Below are experts of layer 9 (counted from 0) of a mixture-of-experts language model. Rows are named router (the router's row for the expert), gate (a neuron's input weights, with its number), up (a neuron's input weights, with its number), down (a neuron's output weights, with its number) and show model dimensions 0-95. Each number is 50 + 10 x the weight over its row's rms, rounded and kept within 0 to 99.
Before each expert's rows: "comes before" lists some tokens at least twice as common just after its tokens as in all text. This comes from a sample of Wikipedia text that the model never trained on. Tokens count by the router's weight.

# expert 65
comes before: "0", "5", "4", "6", "9", "3"
router:48 49 65 66 42 45 55 60 38 52 51 64 65 57 44 42 52 51 68 47 43 56 50 52 57 45 45 43 47 66 61 32 40 54 59 37 53 61 68 35 54 54 49 66 69 48 40 49 26 62 43 50 33 42 38 55 54 66 56 58 39 46 43 33 52 60 52 49 63 50 38 37 49 50 46 44 61 43 55 59 45 60 59 64 50 59 37 65 41 58 54 27 33 59 42 50
gate0:48 31 51 63 55 53 62 68 49 53 38 68 54 71 39 54 66 41 57 57 38 43 59 49 43 49 44 63 44 58 41 33 59 58 55 65 53 64 44 43 53 67 43 52 44 60 60 52 38 61 56 39 49 53 47 57 58 73 40 51 54 49 38 62 28 78 51 34 62 48 49 37 42 38 58 45 61 61 50 44 51 47 58 45 45 51 38 44 51 58 49 42 54 50 43 70
up0:60 47 58 49 47 55 51 41 46 38 48 52 40 49 49 54 70 41 52 45 58 36 55 50 65 54 56 51 57 55 60 51 63 38 66 38 48 46 51 36 54 58 43 60 36 46 56 58 58 62 53 61 41 56 40 52 53 68 28 47 34 47 68 62 31 71 33 61 42 38 56 33 78 30 64 51 53 35 56 46 57 47 41 49 62 52 63 53 50 36 46 45 54 50 60 48
down0:63 63 58 52 48 59 52 55 47 44 53 58 48 61 26 55 77 32 48 51 51 61 46 51 39 46 35 59 32 46 47 66 53 45 44 44 41 36 57 41 58 57 54 67 39 47 52 66 43 49 43 50 47 54 63 48 56 52 54 62 49 58 49 60 52 57 56 42 59 30 40 48 66 53 52 43 59 21 46 49 64 52 68 52 51 52 45 20 44 55 54 54 62 37 59 37
gate1:53 20 49 49 63 52 46 38 45 50 54 70 50 52 59 47 37 55 55 47 45 41 48 58 46 56 67 41 34 44 48 76 31 50 49 47 35 46 58 43 46 56 59 60 51 67 50 61 44 55 47 44 39 53 62 51 62 77 34 60 39 64 50 37 51 50 50 41 64 63 56 39 56 45 59 47 52 38 47 48 43 65 56 70 50 43 41 39 58 44 45 43 63 57 47 64
up1:39 38 65 55 67 51 50 61 55 44 44 75 38 47 44 49 43 52 65 52 29 48 36 44 29 59 63 33 48 55 56 44 49 48 46 34 49 58 59 56 57 53 53 32 50 65 59 35 55 60 63 61 42 44 51 53 50 51 52 57 37 61 32 57 56 39 39 41 51 58 50 56 55 35 50 48 56 40 35 50 32 48 61 57 60 50 44 34 32 30 53 54 62 65 55 56
down1:58 52 64 59 58 62 53 61 37 69 48 49 66 40 63 50 67 45 53 51 53 49 29 42 60 49 36 54 39 37 53 45 48 57 57 57 39 54 32 57 59 50 34 41 45 46 61 51 56 51 32 37 48 46 55 37 51 38 45 39 50 46 49 24 47 50 54 58 50 51 49 59 40 47 52 52 63 56 47 53 53 48 42 24 51 49 33 53 44 45 42 27 39 40 59 22

# expert 39
comes before: "and ", "the ", "he ", "which ", "but ", "who "
router:45 50 64 61 51 46 35 65 33 64 74 59 55 54 43 54 49 37 60 35 54 56 50 42 54 58 46 55 47 62 40 44 42 61 48 43 46 42 59 51 72 48 45 63 48 47 39 61 42 61 46 47 44 46 44 56 59 55 45 45 41 39 60 51 59 42 31 50 48 44 48 56 35 58 42 49 52 36 47 71 42 65 41 63 74 56 35 50 37 53 58 25 50 71 47 41
gate5:51 63 51 56 58 48 51 56 38 53 48 42 55 66 42 49 43 51 62 54 49 53 46 58 56 39 68 68 58 55 46 41 63 44 40 55 73 18 45 54 63 36 56 25 51 42 49 61 50 49 45 57 49 55 47 47 45 38 30 46 43 41 56 46 39 26 52 57 54 55 57 42 55 45 56 58 48 34 49 60 49 65 69 39 59 40 43 46 49 29 38 63 49 33 53 49
up5:73 58 68 53 56 36 51 56 45 64 38 53 31 55 44 52 49 48 46 59 59 42 45 39 32 45 37 38 43 68 47 46 42 40 47 43 37 57 58 48 60 54 48 44 71 44 48 67 52 55 41 48 39 49 75 42 57 50 47 56 42 36 47 59 51 46 29 39 51 38 54 42 46 52 57 63 45 63 54 58 51 55 37 55 51 62 45 63 63 34 78 46 42 49 59 62
down5:50 35 50 59 39 49 48 40 57 42 62 30 58 42 56 50 62 57 67 34 54 47 53 48 57 69 56 68 51 53 61 39 60 49 50 55 46 60 54 41 42 61 50 48 29 40 42 30 53 38 58 59 48 38 40 52 52 52 38 47 55 61 52 37 50 53 66 53 49 63 47 39 62 52 58 34 45 46 38 49 56 58 64 45 55 28 73 50 33 42 27 57 59 36 38 57
gate6:73 53 54 56 50 46 74 53 66 65 49 58 49 63 37 48 51 64 64 50 51 37 56 60 58 47 61 52 60 34 50 40 53 43 60 61 52 46 40 56 44 36 44 58 51 43 57 47 51 52 40 52 41 49 41 45 53 36 50 65 50 42 78 58 62 55 53 53 53 51 48 49 34 52 52 58 63 54 62 43 48 33 47 30 41 53 79 33 52 61 62 64 45 55 49 68
up6:48 54 60 61 57 54 65 38 78 41 52 72 40 50 61 38 58 58 46 58 40 62 58 46 49 46 39 53 56 49 46 59 42 57 38 47 38 70 24 51 55 49 59 57 39 51 46 55 33 66 56 41 51 47 32 42 63 63 60 48 56 58 34 57 34 50 37 47 48 40 46 55 50 57 39 51 36 48 30 34 46 56 36 49 41 57 60 48 34 53 47 41 43 58 48 59
down6:54 43 52 49 49 55 43 39 56 54 39 76 64 41 38 39 60 45 41 46 46 53 61 49 60 55 53 61 45 38 47 35 63 44 66 56 49 56 58 42 44 38 43 56 52 36 70 35 59 39 34 67 67 50 63 67 55 43 41 46 59 50 59 30 55 65 51 46 41 57 45 42 51 53 70 35 65 53 49 39 73 43 44 41 56 52 45 54 61 50 49 48 64 51 55 70

# expert 4
comes before: ".", ",", "°", "–", "% ", ":"
router:49 40 48 52 52 51 46 74 30 59 56 84 55 48 31 49 66 49 66 43 61 58 47 39 48 56 61 55 48 58 53 46 51 44 47 36 41 53 47 52 68 51 57 56 55 39 32 51 28 42 48 44 47 46 39 42 61 65 53 51 49 63 54 37 67 68 48 42 53 56 47 52 39 56 44 44 68 36 35 57 39 51 57 52 53 49 35 52 28 40 44 45 48 59 46 52
gate0:63 61 45 67 69 55 60 59 58 40 36 61 45 66 43 46 56 45 39 65 53 43 49 21 34 54 44 53 52 59 48 32 57 33 44 54 50 57 44 56 52 46 43 47 46 27 41 65 53 55 50 45 38 44 55 47 26 49 60 54 49 50 56 53 57 77 50 44 57 32 55 45 63 48 46 43 65 42 53 43 55 64 55 58 48 40 46 59 46 49 70 40 58 36 55 56
up0:52 52 32 38 28 43 63 39 35 58 38 56 37 61 51 42 50 49 49 41 47 40 57 56 40 47 56 47 46 39 54 54 60 63 57 47 63 47 70 47 42 60 37 31 64 43 48 60 49 56 59 46 44 42 28 52 58 62 43 53 55 53 50 29 40 48 68 50 49 45 51 49 44 55 44 72 45 53 30 50 46 32 75 34 53 60 59 49 49 46 59 66 52 40 46 40
down0:30 64 54 55 51 52 54 36 34 45 47 52 41 48 30 55 44 39 45 66 27 27 55 60 59 29 31 58 53 47 55 50 45 52 51 58 49 41 46 50 45 62 42 52 50 49 69 67 58 36 65 42 49 48 39 55 50 37 44 53 51 66 43 44 36 45 41 36 41 45 64 52 46 51 35 49 55 56 32 44 61 57 47 56 60 40 61 33 39 49 44 54 46 51 62 30
gate1:68 54 47 67 38 63 48 47 34 49 50 54 43 40 50 56 49 48 55 72 44 43 69 35 62 36 49 63 34 56 36 53 63 62 27 38 57 53 51 58 42 39 58 42 57 54 47 43 44 37 35 54 49 52 58 58 62 46 46 58 33 65 51 66 57 59 53 62 58 41 42 39 41 62 38 61 47 49 48 45 32 45 36 61 58 59 64 55 47 44 48 46 40 66 32 50
up1:60 44 50 53 57 51 47 44 60 60 64 47 20 46 53 47 49 52 48 46 42 62 63 45 60 41 54 40 57 57 58 74 47 58 42 27 59 49 48 49 54 50 50 64 47 38 36 45 51 62 50 67 60 54 57 53 28 63 66 48 52 38 77 42 57 60 46 49 71 43 45 54 30 68 65 46 55 53 55 55 47 39 41 48 51 58 60 36 47 48 56 52 47 54 62 37
down1:47 42 60 47 49 56 48 60 40 36 49 46 50 42 39 32 62 38 43 47 42 49 67 38 59 53 57 38 39 47 46 43 46 72 52 38 66 37 51 33 40 58 49 51 45 53 47 56 44 36 52 45 33 39 36 51 54 44 52 51 64 35 43 66 52 54 40 52 58 43 51 59 45 35 43 42 64 32 65 70 45 62 63 77 51 37 54 40 62 38 46 36 50 56 54 38

# expert 31
comes before: ", ", ". ", ".", ") ", "' ", "): "
router:33 44 61 60 50 50 49 49 48 67 56 60 60 51 43 59 51 32 59 27 57 63 60 41 54 41 45 67 31 56 59 31 55 36 51 45 46 38 53 53 60 56 61 57 41 47 31 53 33 49 49 42 43 51 45 58 50 60 49 41 43 46 66 48 42 67 30 52 42 68 41 45 30 56 59 36 45 49 50 62 39 44 53 57 68 60 54 57 48 43 56 38 39 44 53 31
gate0:62 39 69 52 72 43 45 34 59 61 40 58 48 44 50 49 62 38 65 59 54 55 51 45 69 42 31 56 34 46 45 35 39 38 36 39 48 46 43 49 57 39 68 52 51 42 52 39 40 53 40 51 51 40 54 41 48 52 41 39 63 68 67 58 39 66 42 43 50 64 52 47 78 51 60 37 56 50 53 69 49 38 41 55 37 48 60 50 50 45 53 42 55 38 50 59
up0:44 54 33 48 51 43 56 67 57 54 52 47 33 47 51 44 50 42 59 53 47 59 56 52 56 49 57 44 50 29 42 57 48 59 61 41 51 39 69 43 49 58 34 21 59 66 69 31 76 48 44 47 48 43 55 67 52 64 61 59 41 47 43 56 51 42 41 65 49 49 38 62 43 54 45 54 62 53 50 41 68 44 69 44 30 47 44 68 37 48 48 54 48 44 52 57
down0:44 40 40 55 48 52 53 46 40 42 51 59 38 47 53 56 44 32 48 36 43 52 37 52 46 37 64 55 52 44 65 45 58 43 32 45 46 55 44 76 66 58 43 32 56 55 52 49 50 34 52 60 38 56 40 52 51 68 42 56 37 51 69 63 38 64 50 48 55 44 48 39 35 50 53 33 62 62 46 50 43 81 43 62 47 38 57 51 62 40 67 43 47 54 40 38
gate1:33 47 40 59 58 50 52 40 43 64 59 66 49 50 48 36 55 28 53 42 54 59 53 46 42 65 65 45 54 57 38 48 61 53 31 47 54 62 31 56 56 60 55 52 51 42 49 57 35 55 48 48 43 44 60 51 65 54 40 58 49 41 63 49 50 64 29 45 55 60 55 42 46 67 57 53 53 36 66 59 48 60 41 43 43 52 34 61 65 29 49 62 51 23 52 32
up1:52 43 40 62 48 41 61 36 57 38 59 47 41 54 28 70 51 28 58 57 65 52 52 68 47 60 33 49 51 58 48 56 52 49 40 46 47 43 56 44 60 38 47 33 42 38 27 35 46 47 41 46 44 31 51 44 62 43 51 47 37 46 52 45 60 40 48 51 41 44 55 47 51 49 48 37 47 37 38 40 40 53 57 40 59 45 59 73 65 33 64 59 41 29 47 46
down1:49 37 55 61 63 42 57 54 52 51 50 38 57 40 59 58 67 36 32 69 34 43 51 56 58 52 69 44 52 68 60 50 58 41 61 51 54 65 65 52 50 47 30 51 33 55 62 55 58 38 44 58 44 54 59 51 54 61 54 40 52 57 58 52 39 60 36 55 77 45 42 54 43 55 45 41 51 57 43 31 59 48 45 72 44 55 35 49 40 43 66 40 56 60 34 48

# expert 13
comes before: "ing ", "-", ", ", "ed ", "ing", ". "
router:57 44 45 57 64 45 41 48 38 55 61 62 48 48 37 60 52 47 53 37 48 57 47 29 59 46 54 50 46 54 44 38 28 54 52 45 46 29 52 52 67 64 44 55 46 40 42 43 47 52 47 47 40 41 36 65 43 58 50 60 30 49 48 34 54 62 29 60 59 64 43 47 48 68 37 34 55 50 46 62 48 52 46 57 73 58 52 64 25 38 58 39 56 54 37 59
gate0:62 53 47 53 31 53 47 40 39 54 33 59 55 51 38 49 58 48 37 51 56 47 51 47 56 54 50 63 26 50 54 51 24 46 44 28 60 50 59 37 55 49 49 49 50 47 45 48 50 47 43 47 25 66 40 61 54 52 59 86 50 52 48 39 41 47 33 59 51 65 57 71 39 50 41 43 62 64 62 54 61 46 45 51 62 60 49 48 63 46 41 45 51 41 56 49
up0:54 58 63 43 57 42 63 50 47 34 35 61 50 64 38 26 39 52 49 65 33 47 63 61 42 55 40 57 48 53 60 58 68 45 51 55 64 43 62 54 54 47 44 38 39 46 74 62 38 37 63 44 43 47 50 59 37 55 28 41 45 45 51 40 53 46 64 54 63 57 61 53 39 53 46 28 52 39 60 43 32 59 44 42 53 58 62 53 61 37 52 57 42 49 53 60
down0:47 60 36 38 37 49 46 51 55 58 48 45 57 38 58 33 47 41 44 39 54 42 15 41 47 58 73 38 62 53 40 30 39 37 62 58 55 51 64 53 52 48 61 51 53 60 56 39 55 61 32 42 31 55 68 50 52 63 54 54 54 50 51 47 65 48 51 56 52 45 48 57 61 57 53 59 57 53 48 33 46 77 51 54 59 44 60 65 68 54 43 59 54 48 49 45
gate1:35 58 60 67 53 31 45 42 54 39 59 67 48 56 47 45 42 43 64 56 33 57 41 34 61 42 57 52 40 58 45 52 42 50 41 40 48 50 57 44 39 67 57 52 39 47 47 52 79 39 52 43 48 46 65 59 57 42 50 39 58 48 57 36 59 53 55 43 57 38 51 27 50 45 41 46 61 61 39 44 47 30 46 43 56 38 55 59 29 56 27 52 66 52 59 37
up1:43 70 52 56 65 62 49 47 60 54 30 46 50 56 49 74 41 61 48 49 63 47 50 39 36 37 50 62 44 40 49 44 49 72 56 53 59 44 27 38 25 64 65 48 58 60 38 41 48 46 46 41 47 36 40 45 63 49 41 35 58 51 35 51 47 57 57 40 64 52 56 56 42 59 53 52 54 54 52 53 30 48 55 57 55 59 72 62 53 59 34 47 54 50 51 36
down1:36 55 42 68 61 54 64 52 67 49 52 59 65 51 62 60 61 45 59 61 42 53 61 34 54 56 41 54 62 56 70 56 53 70 68 65 56 36 41 66 43 51 47 45 38 55 34 44 45 60 31 50 58 37 38 63 57 52 43 41 40 46 62 47 60 54 40 57 44 52 47 50 48 42 37 54 35 66 46 41 53 51 48 50 33 75 58 52 37 59 50 54 45 58 41 37

# expert 10
comes before: "\n\n", "a", "a ", "s ", "al ", "an "
router:42 38 49 58 64 36 51 73 41 52 44 59 71 40 54 58 49 47 67 31 53 53 46 18 40 50 42 54 52 52 50 42 44 57 60 43 58 55 78 52 48 67 47 47 48 35 46 59 40 62 48 47 31 35 52 52 48 56 44 42 60 49 58 41 39 50 47 63 54 54 40 48 51 45 56 36 33 48 52 61 52 57 56 55 72 45 48 54 32 44 43 48 38 65 56 62
gate0:67 41 31 42 48 48 47 70 47 60 38 54 50 61 68 68 50 43 64 38 51 47 47 42 45 41 37 65 34 57 46 51 47 54 49 36 62 43 56 50 50 83 28 58 49 32 44 49 53 42 49 49 51 52 67 44 61 56 33 56 68 47 70 45 52 25 50 53 57 54 41 45 48 53 48 53 59 60 52 71 53 52 50 44 56 56 56 48 61 50 54 50 47 49 38 59
up0:65 51 46 44 29 47 48 46 47 47 48 50 46 47 47 61 53 65 55 31 43 67 43 68 35 48 59 72 54 57 40 68 30 52 57 48 55 47 49 42 30 56 44 47 36 67 51 61 50 62 52 59 54 44 54 57 41 53 50 44 57 43 68 39 46 58 60 65 50 52 43 56 53 60 53 52 46 60 57 83 42 53 30 41 62 31 60 56 46 52 53 39 37 50 57 48
down0:39 59 51 42 52 46 55 49 46 62 32 55 50 44 57 37 55 40 39 55 56 33 39 28 44 63 55 55 62 50 45 58 60 42 43 43 62 64 47 46 58 58 66 45 39 32 62 52 59 53 64 40 47 59 32 55 43 45 55 59 49 62 47 72 51 48 50 43 66 44 49 41 41 39 50 50 57 64 48 40 67 54 23 40 50 50 36 42 48 66 47 31 37 53 44 66
gate1:54 48 53 57 54 64 60 52 40 54 43 46 66 52 56 64 44 56 39 62 48 58 50 32 46 53 47 53 54 60 42 45 41 67 53 38 58 53 66 25 49 62 50 55 45 48 65 43 46 54 56 56 40 38 49 56 55 67 70 52 67 39 64 31 36 64 45 72 56 45 39 51 29 68 50 55 41 57 43 55 45 48 33 46 67 41 49 56 38 49 62 49 39 53 47 66
up1:40 44 54 63 46 50 51 59 46 31 45 36 51 79 64 55 55 51 37 46 42 55 46 47 47 57 67 53 54 58 54 61 46 39 51 36 56 47 46 69 65 56 56 49 45 39 50 54 45 67 58 85 50 47 41 57 64 38 69 53 59 33 68 35 44 47 52 57 50 45 48 54 48 38 59 49 51 37 43 35 54 38 55 50 65 44 45 60 53 43 45 46 66 48 38 36
down1:50 51 54 46 53 48 34 50 54 35 45 58 51 57 39 51 56 57 53 53 64 67 40 47 62 28 53 46 32 36 41 63 36 40 40 50 54 63 44 39 43 55 62 68 36 46 60 45 60 47 43 50 64 53 40 67 43 65 39 35 47 39 29 38 41 45 57 49 45 40 54 31 45 40 52 58 40 37 39 42 58 41 41 66 53 55 60 56 59 41 57 52 53 65 72 42

# expert 16
comes before: "s ", ", ", "'", "\n", "-", ". "
router:44 58 54 56 46 53 46 58 37 56 56 59 61 68 44 44 48 48 49 40 54 47 53 22 40 55 54 51 52 62 57 30 37 57 45 40 48 39 68 52 74 52 45 65 52 31 44 56 45 43 26 56 45 40 39 50 36 63 56 50 58 58 61 49 44 54 27 54 51 50 55 39 39 51 48 24 66 47 42 61 40 60 59 56 55 47 53 69 37 49 55 45 54 48 58 61
gate2:62 49 48 43 44 36 32 70 55 79 47 47 44 46 30 45 62 41 54 47 37 50 56 49 43 54 67 35 52 51 57 45 34 39 58 61 65 53 51 52 54 56 43 63 35 53 44 38 43 47 21 46 46 34 34 45 53 42 60 49 56 56 57 44 45 40 40 40 53 44 64 41 39 56 34 55 44 45 44 63 52 53 29 52 47 50 54 50 39 51 53 63 45 29 51 62
up2:62 47 63 54 41 57 67 49 45 45 61 37 49 49 43 65 53 38 44 46 51 54 39 58 44 39 66 48 50 54 40 44 48 35 42 33 38 63 60 44 50 68 42 55 39 42 64 51 31 71 44 43 59 63 52 40 63 47 65 55 39 47 55 44 36 37 42 65 44 59 46 62 54 49 40 33 52 50 70 34 44 47 52 44 44 42 36 37 42 44 56 67 62 31 43 53
down2:66 55 51 49 49 46 55 51 48 49 43 32 43 52 63 41 59 58 52 44 55 58 40 50 54 59 37 39 76 42 54 45 71 53 49 79 47 49 59 58 55 33 39 54 54 46 56 51 55 34 49 43 64 55 58 37 47 70 46 42 58 41 57 49 42 46 50 57 50 56 69 58 36 42 38 39 46 66 31 54 48 53 38 40 39 43 76 51 35 32 49 38 60 56 51 54
gate3:46 39 44 44 56 59 39 52 37 46 52 56 55 49 39 60 45 50 64 47 63 63 52 38 65 53 72 36 63 66 52 39 33 44 44 60 39 51 62 39 30 42 45 37 47 42 52 52 38 48 62 54 39 41 43 56 58 50 61 60 20 35 55 60 41 33 38 53 54 52 58 47 47 50 44 44 61 59 58 55 59 43 44 34 45 41 64 45 52 36 49 51 70 69 55 51
up3:66 48 54 56 48 59 38 51 58 41 48 27 54 61 73 48 54 36 52 58 63 33 56 51 54 63 51 66 50 47 51 44 66 55 47 63 41 44 36 45 57 51 61 53 58 60 43 47 43 60 55 48 48 45 51 53 53 56 37 63 42 49 51 49 72 65 45 44 56 76 50 51 62 45 34 43 57 45 29 63 46 63 34 41 60 37 45 60 54 55 42 43 68 62 61 71
down3:31 53 44 55 40 63 57 32 53 55 59 62 41 48 50 71 58 42 53 53 13 54 51 58 59 37 50 49 40 43 55 66 53 35 53 34 58 37 60 44 44 49 51 71 46 53 56 42 56 45 49 57 49 58 50 55 54 51 61 55 52 51 39 57 61 66 51 56 50 64 47 44 62 40 71 49 48 38 64 57 41 43 60 78 44 58 47 43 38 57 44 54 41 40 46 58

# expert 90
comes before: ", ", "'", ". ", "\n", "-", "; "
router:51 56 63 55 52 54 60 64 55 54 67 67 56 49 49 58 65 43 51 38 48 57 59 32 39 61 58 49 49 51 58 25 39 49 48 55 43 34 46 50 64 45 51 58 55 40 46 52 52 38 33 55 48 39 38 55 38 62 50 36 46 52 74 32 60 45 45 54 67 57 41 46 45 66 44 30 52 47 36 73 49 58 58 57 48 55 45 58 30 48 51 38 33 60 40 49
gate0:74 44 47 52 51 47 45 65 52 53 46 53 38 53 45 43 65 54 41 55 46 37 39 45 55 45 44 38 50 57 82 41 44 64 33 34 34 46 42 53 61 48 56 46 61 59 42 60 41 58 41 42 61 44 64 57 61 62 57 38 29 66 51 67 52 68 53 52 33 56 52 39 48 62 60 49 61 43 51 65 41 44 53 51 44 53 37 36 45 40 65 48 44 53 53 61
up0:56 56 39 52 58 50 56 61 43 37 61 36 52 50 46 53 63 47 65 66 60 61 28 51 41 47 55 51 46 39 64 59 53 54 68 52 55 67 53 40 61 47 45 50 38 49 65 40 61 43 54 41 55 61 62 51 58 75 55 48 52 43 39 44 53 51 43 57 57 56 60 36 42 50 36 43 67 53 56 26 76 48 68 43 40 46 40 46 44 49 46 68 56 47 54 30
down0:57 75 66 54 59 41 44 69 43 54 47 46 53 49 43 50 47 49 45 56 60 46 56 52 50 38 51 65 51 41 31 41 56 32 69 47 33 53 62 68 51 55 59 62 54 58 50 70 44 49 50 59 67 14 45 46 36 45 68 59 54 54 59 49 44 48 46 48 48 69 39 68 48 57 58 58 40 53 52 43 48 53 38 54 53 61 48 66 45 49 48 51 44 63 53 51
gate1:57 55 52 45 49 54 53 50 63 69 47 70 56 60 56 41 57 52 16 46 41 56 61 54 47 62 53 50 58 59 57 39 55 53 40 63 63 47 45 56 56 59 60 57 62 42 33 53 42 54 33 33 68 51 33 53 47 57 44 54 42 39 69 41 54 29 60 47 54 61 51 48 50 55 45 42 37 35 46 53 31 58 48 55 63 52 35 44 47 57 47 74 55 51 39 45
up1:59 32 41 60 40 56 43 44 59 49 54 34 40 57 50 62 36 51 45 65 44 55 36 43 62 68 57 49 50 63 62 57 43 18 52 52 60 61 48 43 60 63 45 38 40 47 56 56 36 53 57 58 49 48 65 44 41 60 57 41 45 52 71 39 48 47 73 41 49 58 60 62 58 57 64 40 61 50 55 32 56 48 51 58 65 43 48 36 49 39 38 58 65 50 41 60
down1:74 59 63 44 45 63 54 53 50 52 60 60 41 59 56 60 38 46 64 37 60 59 59 45 55 57 47 37 26 49 53 54 56 40 57 38 40 56 47 46 57 64 56 55 74 42 49 47 50 40 56 56 62 36 58 56 57 61 47 59 54 50 46 57 70 18 46 65 42 56 63 48 68 60 55 42 53 59 61 53 47 50 51 67 57 61 59 48 63 69 60 47 44 47 57 58

# expert 83
comes before: ", ", "–", ")", ") ", "), ", ". "
router:51 40 41 57 54 51 38 61 32 64 57 72 64 61 44 55 54 47 64 39 58 54 51 48 57 53 49 46 48 54 53 34 46 52 50 43 53 42 58 60 71 52 36 65 45 40 29 58 39 60 33 49 42 32 54 53 62 52 48 51 53 56 47 47 57 57 45 69 47 61 45 47 32 57 66 26 67 47 50 68 46 49 55 64 52 39 47 68 28 47 43 41 43 50 49 60
gate3:43 48 32 71 48 55 33 52 47 50 39 57 39 34 38 56 60 49 43 48 57 44 44 42 46 47 46 42 62 48 50 55 53 28 70 44 55 55 52 30 58 40 35 67 67 66 42 53 60 43 42 43 36 47 46 54 50 53 69 52 42 57 39 33 44 44 47 39 28 45 45 42 53 69 68 48 47 40 42 46 54 41 48 46 73 48 52 48 65 53 56 54 48 57 53 68
up3:36 49 40 53 50 61 61 39 59 38 42 72 34 55 67 51 48 49 61 42 48 52 58 60 39 35 61 48 55 51 62 73 37 48 58 53 35 34 48 48 50 47 37 31 54 37 43 49 47 60 56 48 45 30 52 63 45 39 57 53 59 70 60 56 42 40 48 46 53 43 73 60 42 71 60 37 62 43 60 60 53 53 50 32 48 59 39 37 52 48 54 53 47 64 51 44
down3:61 38 59 49 41 42 48 34 59 49 50 60 43 51 51 52 57 60 45 45 37 44 38 37 67 49 50 40 58 65 66 32 63 51 34 54 38 45 53 50 50 62 50 44 52 59 75 47 57 45 38 64 27 48 57 32 49 42 40 52 59 61 30 57 55 48 40 60 39 62 63 56 72 56 46 37 55 64 39 49 48 57 42 57 44 58 50 50 32 33 51 58 48 40 61 58
gate4:55 59 44 56 47 51 40 38 44 55 42 52 51 30 41 63 67 63 29 57 64 58 57 46 39 35 52 49 56 38 52 39 48 42 44 49 69 53 42 50 49 51 48 65 75 38 64 46 51 63 64 73 41 32 51 49 46 55 39 59 43 45 45 29 44 59 42 45 38 48 51 32 47 57 66 44 46 47 43 34 53 64 43 46 57 38 45 53 57 55 42 53 39 57 58 66
up4:46 37 39 43 50 53 51 68 54 56 34 33 61 46 66 56 49 51 56 36 40 37 59 42 50 57 57 43 32 28 69 24 52 45 57 46 50 51 53 51 48 50 57 30 47 61 63 34 55 53 38 53 50 54 44 43 42 48 74 42 38 44 48 43 48 44 45 37 62 37 65 58 56 34 50 49 43 52 41 34 57 62 52 45 54 57 34 38 49 36 43 36 60 47 52 61
down4:33 45 42 37 49 30 51 56 38 61 37 48 70 73 44 59 53 45 53 39 33 52 42 46 59 44 50 52 64 29 47 50 52 46 58 52 47 46 57 47 63 41 44 59 42 49 68 55 60 56 63 62 38 53 62 51 53 55 43 37 48 45 53 50 45 31 56 53 61 53 53 41 59 51 50 52 38 52 36 64 61 45 38 57 60 67 25 45 50 46 41 54 33 52 36 74

# expert 89
comes before: ", ", "-", "s", ". ", "s ", "'"
router:43 44 52 52 63 52 54 67 43 53 62 54 62 53 41 43 45 43 52 43 42 62 46 32 63 37 61 56 44 64 63 30 46 62 49 37 56 42 62 57 52 58 47 54 52 31 44 48 39 46 34 38 24 36 37 43 46 63 44 47 35 62 58 51 54 63 42 62 51 34 41 36 51 64 59 40 51 38 53 59 39 59 48 65 49 61 45 62 35 27 43 43 45 53 48 57
gate0:53 34 59 58 58 50 42 49 54 60 56 49 44 73 51 61 35 42 40 31 47 52 45 55 60 42 57 60 36 71 42 47 42 50 21 52 55 42 55 47 66 73 59 50 38 42 56 56 41 45 46 40 64 55 32 66 42 51 55 35 34 51 62 52 68 61 40 59 49 48 52 60 63 50 51 44 46 48 50 38 38 43 47 63 38 59 43 61 59 67 41 40 43 47 55 43
up0:57 48 67 50 52 66 44 47 58 58 63 59 63 53 44 66 57 27 57 69 39 40 71 55 51 54 43 42 52 57 60 55 53 57 54 32 57 67 55 47 50 41 46 61 48 34 41 40 50 39 47 68 43 46 76 42 51 58 59 52 48 47 45 44 62 33 43 39 56 50 50 48 42 54 53 52 49 56 69 58 63 57 37 29 33 59 54 54 42 51 53 40 47 40 56 72
down0:48 51 44 55 36 44 57 58 45 59 38 56 64 40 62 52 66 52 48 66 50 69 51 51 52 50 42 81 47 31 50 54 40 45 48 61 39 43 41 60 51 39 56 48 57 64 60 56 45 50 39 54 58 50 42 42 57 36 29 52 31 47 37 62 58 56 57 50 69 35 56 46 49 51 53 60 50 51 28 46 56 38 28 49 59 52 45 51 47 55 35 36 30 54 43 36
gate1:70 56 35 47 51 53 58 74 59 51 62 41 52 65 55 61 39 44 52 41 55 52 43 43 42 35 64 66 50 48 51 54 39 40 39 52 51 43 63 72 54 62 68 53 47 45 23 43 60 51 54 58 48 42 39 54 63 46 42 50 40 63 49 48 41 46 43 55 35 46 32 47 47 53 58 36 66 38 48 50 39 55 46 40 52 57 61 45 66 25 39 51 43 54 52 63
up1:58 41 45 59 49 32 34 39 54 49 45 44 48 41 44 56 55 39 57 51 59 56 55 43 43 52 49 52 56 45 55 55 68 63 48 51 25 67 49 49 56 35 48 53 33 45 46 36 53 45 48 50 54 67 69 59 33 49 30 39 46 58 47 50 47 41 53 56 60 65 66 41 62 56 48 64 38 42 57 48 56 52 62 41 23 38 59 58 44 48 73 55 39 44 31 63
down1:29 45 47 56 41 38 55 43 37 29 55 40 47 61 50 41 66 47 53 47 39 60 56 46 51 47 57 48 59 61 51 72 39 54 59 57 50 43 45 42 44 67 47 59 52 29 54 47 51 71 51 68 50 64 69 41 57 63 38 44 34 57 53 47 42 43 69 50 58 49 63 58 70 58 52 36 48 41 45 51 53 50 42 55 76 43 38 39 44 51 48 57 52 44 69 47